From a checkpoint of a small mixture-of-experts model trained on Wikipedia: 80 experts in each of 6 layers, a variant of SOAP for the experts.
Below are experts of layer 3 (counted from 0) of a mixture-of-experts language model. Rows are named router (the router's row for the expert), up (a neuron's input weights, with its number) and show model dimensions 0-255. Each number is 200 + 30 x the weight over its row's rms, rounded and kept within 0 to 999.
After each expert's rows: "gets" lists some tokens that make up at least twice as much of what it gets as of all text. This comes from a sample of Wikipedia text that the model never trained on. Tokens count by the router's weight.

# expert 47
router,164,183,134,187,209,173,211,152,202,196,234,215,212,156,200,135,147,216,201,206,195,198,166,155,194,256,240,207,226,216,182,183,185,245,243,215,185,205,160,153,193,224,183,159,232,197,231,187,233,218,197,214,210,201,160,203,235,148,214,197,183,154,189,190,189,180,210,251,211,232,185,172,172,173,166,231,232,222,158,150,240,181,179,185,184,201,184,152,207,242,208,207,200,210,209,231,203,197,140,210,176,152,173,174,179,233,220,211,226,203,187,192,236,177,225,205,188,219,250,198,189,151,197,157,115,172,228,154,168,156,120,223,160,218,212,225,182,161,185,218,214,171,225,223,181,181,255,176,152,170,195,185,223,197,177,201,158,192,206,220,184,189,177,171,202,226,216,194,207,173,209,215,170,244,181,159,215,269,182,241,208,226,252,209,170,211,214,184,155,232,227,146,224,210,188,174,136,207,212,204,220,231,231,240,232,235,217,230,109,189,176,188,253,126,201,213,213,183,184,224,206,188,224,222,189,177,237,232,227,184,280,231,224,264,177,192,252,229,203,194,226,170,185,201,241,219,234,191,217,236,232,247,199,207,146,175
up0,174,224,170,217,197,140,179,130,124,227,229,216,239,187,169,245,217,182,248,217,181,176,177,186,184,193,224,207,233,179,267,193,238,230,225,261,155,156,143,188,184,274,172,195,165,222,150,183,215,223,148,181,221,163,178,218,161,230,189,245,222,192,220,193,168,168,177,219,196,184,235,171,167,140,201,191,174,189,248,192,177,206,212,214,223,199,170,198,192,248,182,184,190,240,180,151,186,153,201,176,237,158,149,184,199,194,190,227,150,196,174,230,218,199,224,214,227,144,230,184,179,174,125,238,185,160,201,201,192,166,224,210,212,226,215,184,198,196,229,239,169,218,183,217,190,227,205,201,191,224,167,166,225,202,276,182,216,197,228,164,219,220,201,232,198,201,215,206,194,219,215,138,218,148,252,178,201,191,149,201,193,154,184,188,253,207,191,228,220,220,207,188,166,223,186,139,219,214,187,180,217,198,206,188,231,195,163,208,226,265,212,188,216,167,198,219,215,197,168,184,185,162,233,213,157,245,235,195,207,205,245,224,186,247,187,162,239,186,216,221,221,246,177,233,129,198,143,235,118,184,162,254,201,202,198,164
gets: " | ", " ", "; ", ", ", ": ", ") | "

# expert 66
router,185,168,205,222,170,167,212,150,200,233,184,225,187,171,172,228,197,219,223,214,203,163,182,187,233,202,243,203,165,217,130,246,197,259,286,191,183,202,132,246,187,221,223,218,214,207,224,155,196,221,188,194,216,239,187,211,141,214,243,177,150,123,177,253,176,168,217,201,187,200,208,223,222,175,210,283,233,252,237,185,216,179,222,216,128,239,202,180,190,151,156,291,159,232,204,211,262,153,219,177,234,185,205,193,217,155,168,212,223,211,144,228,212,154,235,213,242,209,177,173,200,227,209,225,175,196,211,197,198,179,216,129,223,232,205,200,143,153,189,214,224,178,174,225,207,199,238,230,155,141,224,217,216,181,188,201,238,172,183,205,203,177,182,164,226,184,212,208,211,214,201,207,174,218,270,180,199,220,176,193,146,221,255,179,168,212,235,185,200,219,216,196,206,213,189,161,213,207,214,162,164,234,224,228,253,204,186,183,209,226,183,206,210,179,146,244,173,184,180,166,172,226,175,200,235,186,141,174,208,172,256,189,211,247,214,185,217,199,197,224,222,221,215,194,169,241,215,224,163,193,232,159,179,246,169,189
up0,232,204,150,189,180,223,218,218,150,185,176,235,261,244,195,170,157,194,219,233,239,169,199,228,179,175,246,185,188,168,222,216,181,187,202,179,137,205,98,175,231,182,175,205,156,257,201,189,191,207,202,184,248,149,206,192,152,197,198,194,180,183,207,228,196,116,180,237,248,227,244,212,201,183,167,246,242,205,182,199,131,207,187,195,133,149,174,209,183,235,264,229,224,208,195,218,227,179,238,166,214,197,175,204,238,123,215,181,182,222,249,201,209,202,215,217,230,238,190,174,207,227,165,202,205,198,156,207,245,198,166,178,220,246,222,173,248,203,210,181,243,163,203,227,213,235,202,188,194,241,194,198,190,208,242,206,182,234,162,189,179,177,206,210,239,180,205,241,274,238,200,178,220,215,144,149,214,237,149,178,208,187,220,220,191,211,158,232,160,219,192,224,172,232,206,219,157,264,217,166,212,203,244,197,247,232,188,202,201,182,178,215,202,143,174,144,227,193,266,213,161,173,205,238,241,211,213,171,270,200,207,214,242,214,194,182,197,208,179,159,201,228,195,218,156,184,203,137,196,199,203,164,205,221,201,219
gets: " of", " of the", " for", " the", " to", " for the"

# expert 15
router,149,196,165,165,183,214,212,170,239,200,216,205,209,190,169,195,209,142,230,219,191,195,166,182,201,252,239,163,190,207,200,206,168,239,234,227,193,160,178,234,137,165,213,210,158,207,247,171,216,251,241,143,195,223,174,188,184,209,222,176,229,231,145,220,190,162,260,264,156,195,165,185,170,197,191,166,221,191,196,193,200,203,176,225,220,146,183,192,190,231,178,211,184,203,231,205,215,212,128,158,189,156,183,194,209,195,200,188,206,196,170,219,198,153,260,255,195,216,217,217,208,201,150,183,185,210,196,167,234,153,154,210,171,254,219,222,148,168,220,183,197,156,230,163,179,225,223,209,158,201,233,194,201,241,206,159,215,184,190,194,169,197,170,131,229,218,244,223,190,225,139,200,118,246,207,166,227,222,145,245,199,226,255,206,157,201,155,226,232,222,214,170,209,216,227,181,179,220,231,213,188,241,211,245,203,207,194,150,154,229,219,174,236,161,196,206,187,206,202,156,253,213,240,154,221,227,210,183,179,156,219,218,221,267,151,176,229,246,206,174,160,237,209,167,207,206,209,220,168,254,243,202,232,177,229,154
up0,223,219,184,216,253,259,209,195,259,205,177,176,170,193,188,188,211,151,182,175,211,171,210,217,229,232,187,235,237,228,214,236,171,234,187,223,178,211,215,253,249,196,183,145,220,177,200,202,210,194,227,176,194,209,167,253,242,241,187,195,199,173,172,179,245,242,231,187,255,232,215,181,262,238,172,169,232,131,178,216,209,196,178,173,232,203,186,235,258,225,142,207,208,209,225,198,215,187,224,221,170,150,130,201,191,242,178,173,201,202,243,213,208,164,161,177,204,164,169,178,161,171,239,163,177,197,244,214,229,208,160,207,242,195,194,258,222,230,191,234,200,188,182,208,164,204,168,220,137,197,238,234,171,225,258,257,209,220,208,180,256,198,203,170,207,155,219,232,198,243,214,172,202,179,262,143,199,192,163,222,214,176,206,215,176,216,246,184,180,220,231,193,198,188,221,182,219,217,177,250,197,181,205,245,190,206,222,161,241,171,210,195,202,175,151,231,240,230,152,155,257,187,124,200,193,211,189,206,239,170,233,204,249,236,208,142,175,209,165,214,144,166,249,227,199,207,158,212,190,183,157,173,191,262,201,187
gets: " ", "\n\n", ", ", " a", "'s", " A"

# expert 54
router,174,221,170,234,173,175,227,128,210,185,204,193,193,170,185,170,195,218,235,207,173,164,188,157,194,257,256,165,267,194,204,255,245,245,232,220,204,190,146,244,169,220,200,248,186,225,211,226,215,217,252,193,195,186,151,166,132,182,175,182,200,180,201,220,231,174,238,226,149,203,193,193,186,193,198,264,170,185,204,212,249,218,203,190,190,202,143,244,200,240,151,168,196,237,194,202,173,210,156,185,203,160,203,215,200,167,165,180,183,178,189,244,198,189,221,209,174,249,200,180,242,204,149,176,168,168,246,176,257,152,171,212,144,228,247,192,212,167,224,219,176,206,223,170,181,246,232,204,167,218,230,233,259,209,240,174,199,177,156,171,200,247,149,161,212,204,183,167,189,204,138,172,180,235,216,133,241,221,175,229,256,166,241,178,215,246,187,217,208,157,224,139,202,240,196,139,205,229,208,208,218,172,195,201,238,160,178,173,167,185,210,164,205,187,198,214,226,182,208,209,199,219,220,158,239,193,193,220,194,154,211,235,248,207,214,200,165,263,235,201,225,182,186,211,208,205,273,196,224,180,227,179,156,218,176,186
up0,210,185,184,193,220,205,180,142,211,163,186,216,174,217,206,156,177,210,200,198,223,193,244,193,215,207,166,199,214,181,157,191,247,291,240,173,165,204,180,236,169,146,116,190,189,218,199,198,243,246,189,248,204,204,186,167,211,196,231,172,254,175,192,288,194,231,171,236,208,179,219,186,146,163,169,217,207,226,175,193,248,186,190,216,196,216,184,170,218,179,184,151,174,254,197,147,181,192,187,255,159,252,193,168,222,209,200,214,208,196,172,206,203,163,234,238,155,214,169,185,142,220,210,144,184,154,252,191,239,213,225,200,147,218,195,225,154,185,179,185,223,211,182,191,197,255,268,174,178,158,177,229,213,204,237,202,197,212,193,234,199,176,178,217,206,201,209,201,239,296,193,199,201,177,223,168,228,228,224,211,186,223,252,165,156,177,196,215,213,153,214,157,191,221,253,186,215,228,241,226,184,206,229,197,220,245,159,230,218,192,174,220,192,241,192,194,254,207,185,190,236,230,202,200,170,199,216,215,220,226,199,249,158,214,202,218,226,177,184,192,231,203,149,218,221,135,194,199,223,157,138,121,166,229,196,147
gets: "–", ", ", " (", "-", " ", "."

# expert 13
router,152,142,154,224,146,218,228,159,217,199,196,220,200,183,222,167,174,231,223,231,160,163,157,183,202,196,251,252,207,213,164,200,218,183,197,186,230,178,173,215,160,235,201,200,215,188,209,290,218,235,201,226,188,221,185,138,133,208,185,207,241,167,193,302,149,187,199,215,214,250,200,222,255,207,202,217,170,188,226,211,204,214,189,231,170,170,158,171,174,158,223,191,183,254,203,202,232,189,163,195,177,173,205,217,201,164,191,165,209,176,184,241,204,230,205,191,199,246,208,233,169,206,201,163,216,134,181,153,154,185,168,231,189,212,195,195,200,207,221,237,176,203,228,174,265,219,153,167,180,173,203,186,201,267,193,214,142,204,164,201,148,179,256,153,227,185,256,222,199,217,175,219,171,175,203,215,215,208,155,202,167,177,244,249,206,185,191,207,188,221,247,143,201,213,201,155,184,219,187,190,178,214,229,203,123,143,232,207,173,227,199,166,190,194,171,186,178,184,154,174,148,230,279,240,193,216,177,223,206,197,206,266,195,219,193,200,197,209,200,237,192,216,196,181,191,222,223,228,215,263,215,219,249,245,218,164
up0,183,221,183,222,197,197,163,200,216,218,202,216,228,207,168,158,195,182,186,186,218,235,197,206,217,192,216,181,176,183,182,197,239,256,219,212,236,206,252,223,135,138,236,191,197,199,188,190,214,181,181,253,205,280,187,180,197,257,190,231,163,177,218,210,212,217,249,190,264,190,224,221,229,192,231,187,184,229,168,223,175,186,276,196,211,216,197,211,226,224,191,182,169,231,132,168,186,230,197,198,242,222,169,236,237,227,201,256,204,180,226,177,210,132,215,186,177,230,168,138,190,209,198,217,174,201,235,191,182,161,176,227,231,128,203,207,180,182,253,232,198,141,186,195,231,215,192,190,211,190,150,216,180,209,201,184,169,224,193,219,239,223,170,179,201,220,181,152,248,116,131,167,209,203,145,167,236,213,207,210,170,213,215,111,239,184,178,241,192,143,217,154,181,182,216,178,211,231,190,277,200,210,186,208,179,200,152,191,192,138,228,133,241,208,214,206,198,198,224,170,167,198,168,202,156,214,221,202,187,167,176,164,270,286,206,238,219,218,192,205,165,186,181,217,195,166,220,192,212,221,177,189,176,249,200,224
gets: " in", " in the", " in ", " at", " from", " on"

# expert 64
router,230,146,246,220,163,163,230,210,222,248,164,204,170,175,202,200,210,199,217,223,201,173,200,210,247,197,252,226,198,216,175,198,170,241,157,217,172,206,166,194,208,199,165,246,207,207,214,185,209,235,178,186,190,245,176,194,158,195,214,203,194,217,161,275,157,181,227,193,184,232,201,178,226,187,224,253,197,235,223,228,191,240,214,258,157,214,163,177,202,190,181,220,204,242,201,201,278,179,200,161,236,192,191,210,181,146,183,185,219,185,97,221,161,154,211,181,184,239,245,216,188,194,187,264,163,198,241,171,255,166,171,102,210,227,172,222,185,173,168,208,181,199,202,147,190,165,180,191,159,194,213,193,207,244,226,202,167,170,142,214,205,196,199,171,163,162,220,202,225,209,179,233,151,236,243,165,237,249,179,294,179,191,213,217,209,187,134,222,188,232,180,209,136,220,196,178,187,216,176,179,186,211,201,189,226,215,169,168,145,212,202,165,237,210,154,208,202,173,150,220,237,236,273,195,203,177,157,202,186,197,186,239,209,276,195,226,195,227,211,224,238,172,219,197,207,194,208,224,191,233,186,198,201,189,151,203
up0,176,219,124,244,210,212,154,201,178,204,236,172,196,274,194,178,253,195,113,144,191,191,300,192,247,95,191,199,235,281,256,233,226,201,183,214,193,205,178,236,194,196,174,222,180,201,178,253,216,189,227,150,210,172,173,155,272,201,173,174,205,201,285,179,228,180,186,232,259,189,223,208,235,202,204,229,228,215,190,159,226,245,238,192,167,192,214,185,227,184,222,190,215,217,178,190,182,218,192,188,212,217,206,178,193,235,224,172,236,254,187,243,204,211,207,191,178,199,210,231,192,162,189,187,156,135,202,236,240,168,198,204,213,191,186,197,264,166,251,206,189,206,211,214,207,212,157,212,180,175,220,180,186,194,157,217,168,195,171,207,267,187,207,215,200,252,203,189,228,163,187,200,257,200,256,231,195,266,189,192,204,191,209,203,207,208,198,226,170,185,213,189,202,182,159,179,175,182,218,177,133,241,194,215,194,199,195,178,221,173,169,201,170,236,181,219,187,197,188,236,140,158,201,195,192,193,198,153,219,165,167,189,221,186,222,215,178,193,201,188,246,226,261,232,217,148,180,181,194,257,195,216,214,180,190,181
gets: "'s", " the", " The", " of the", "The", ", the"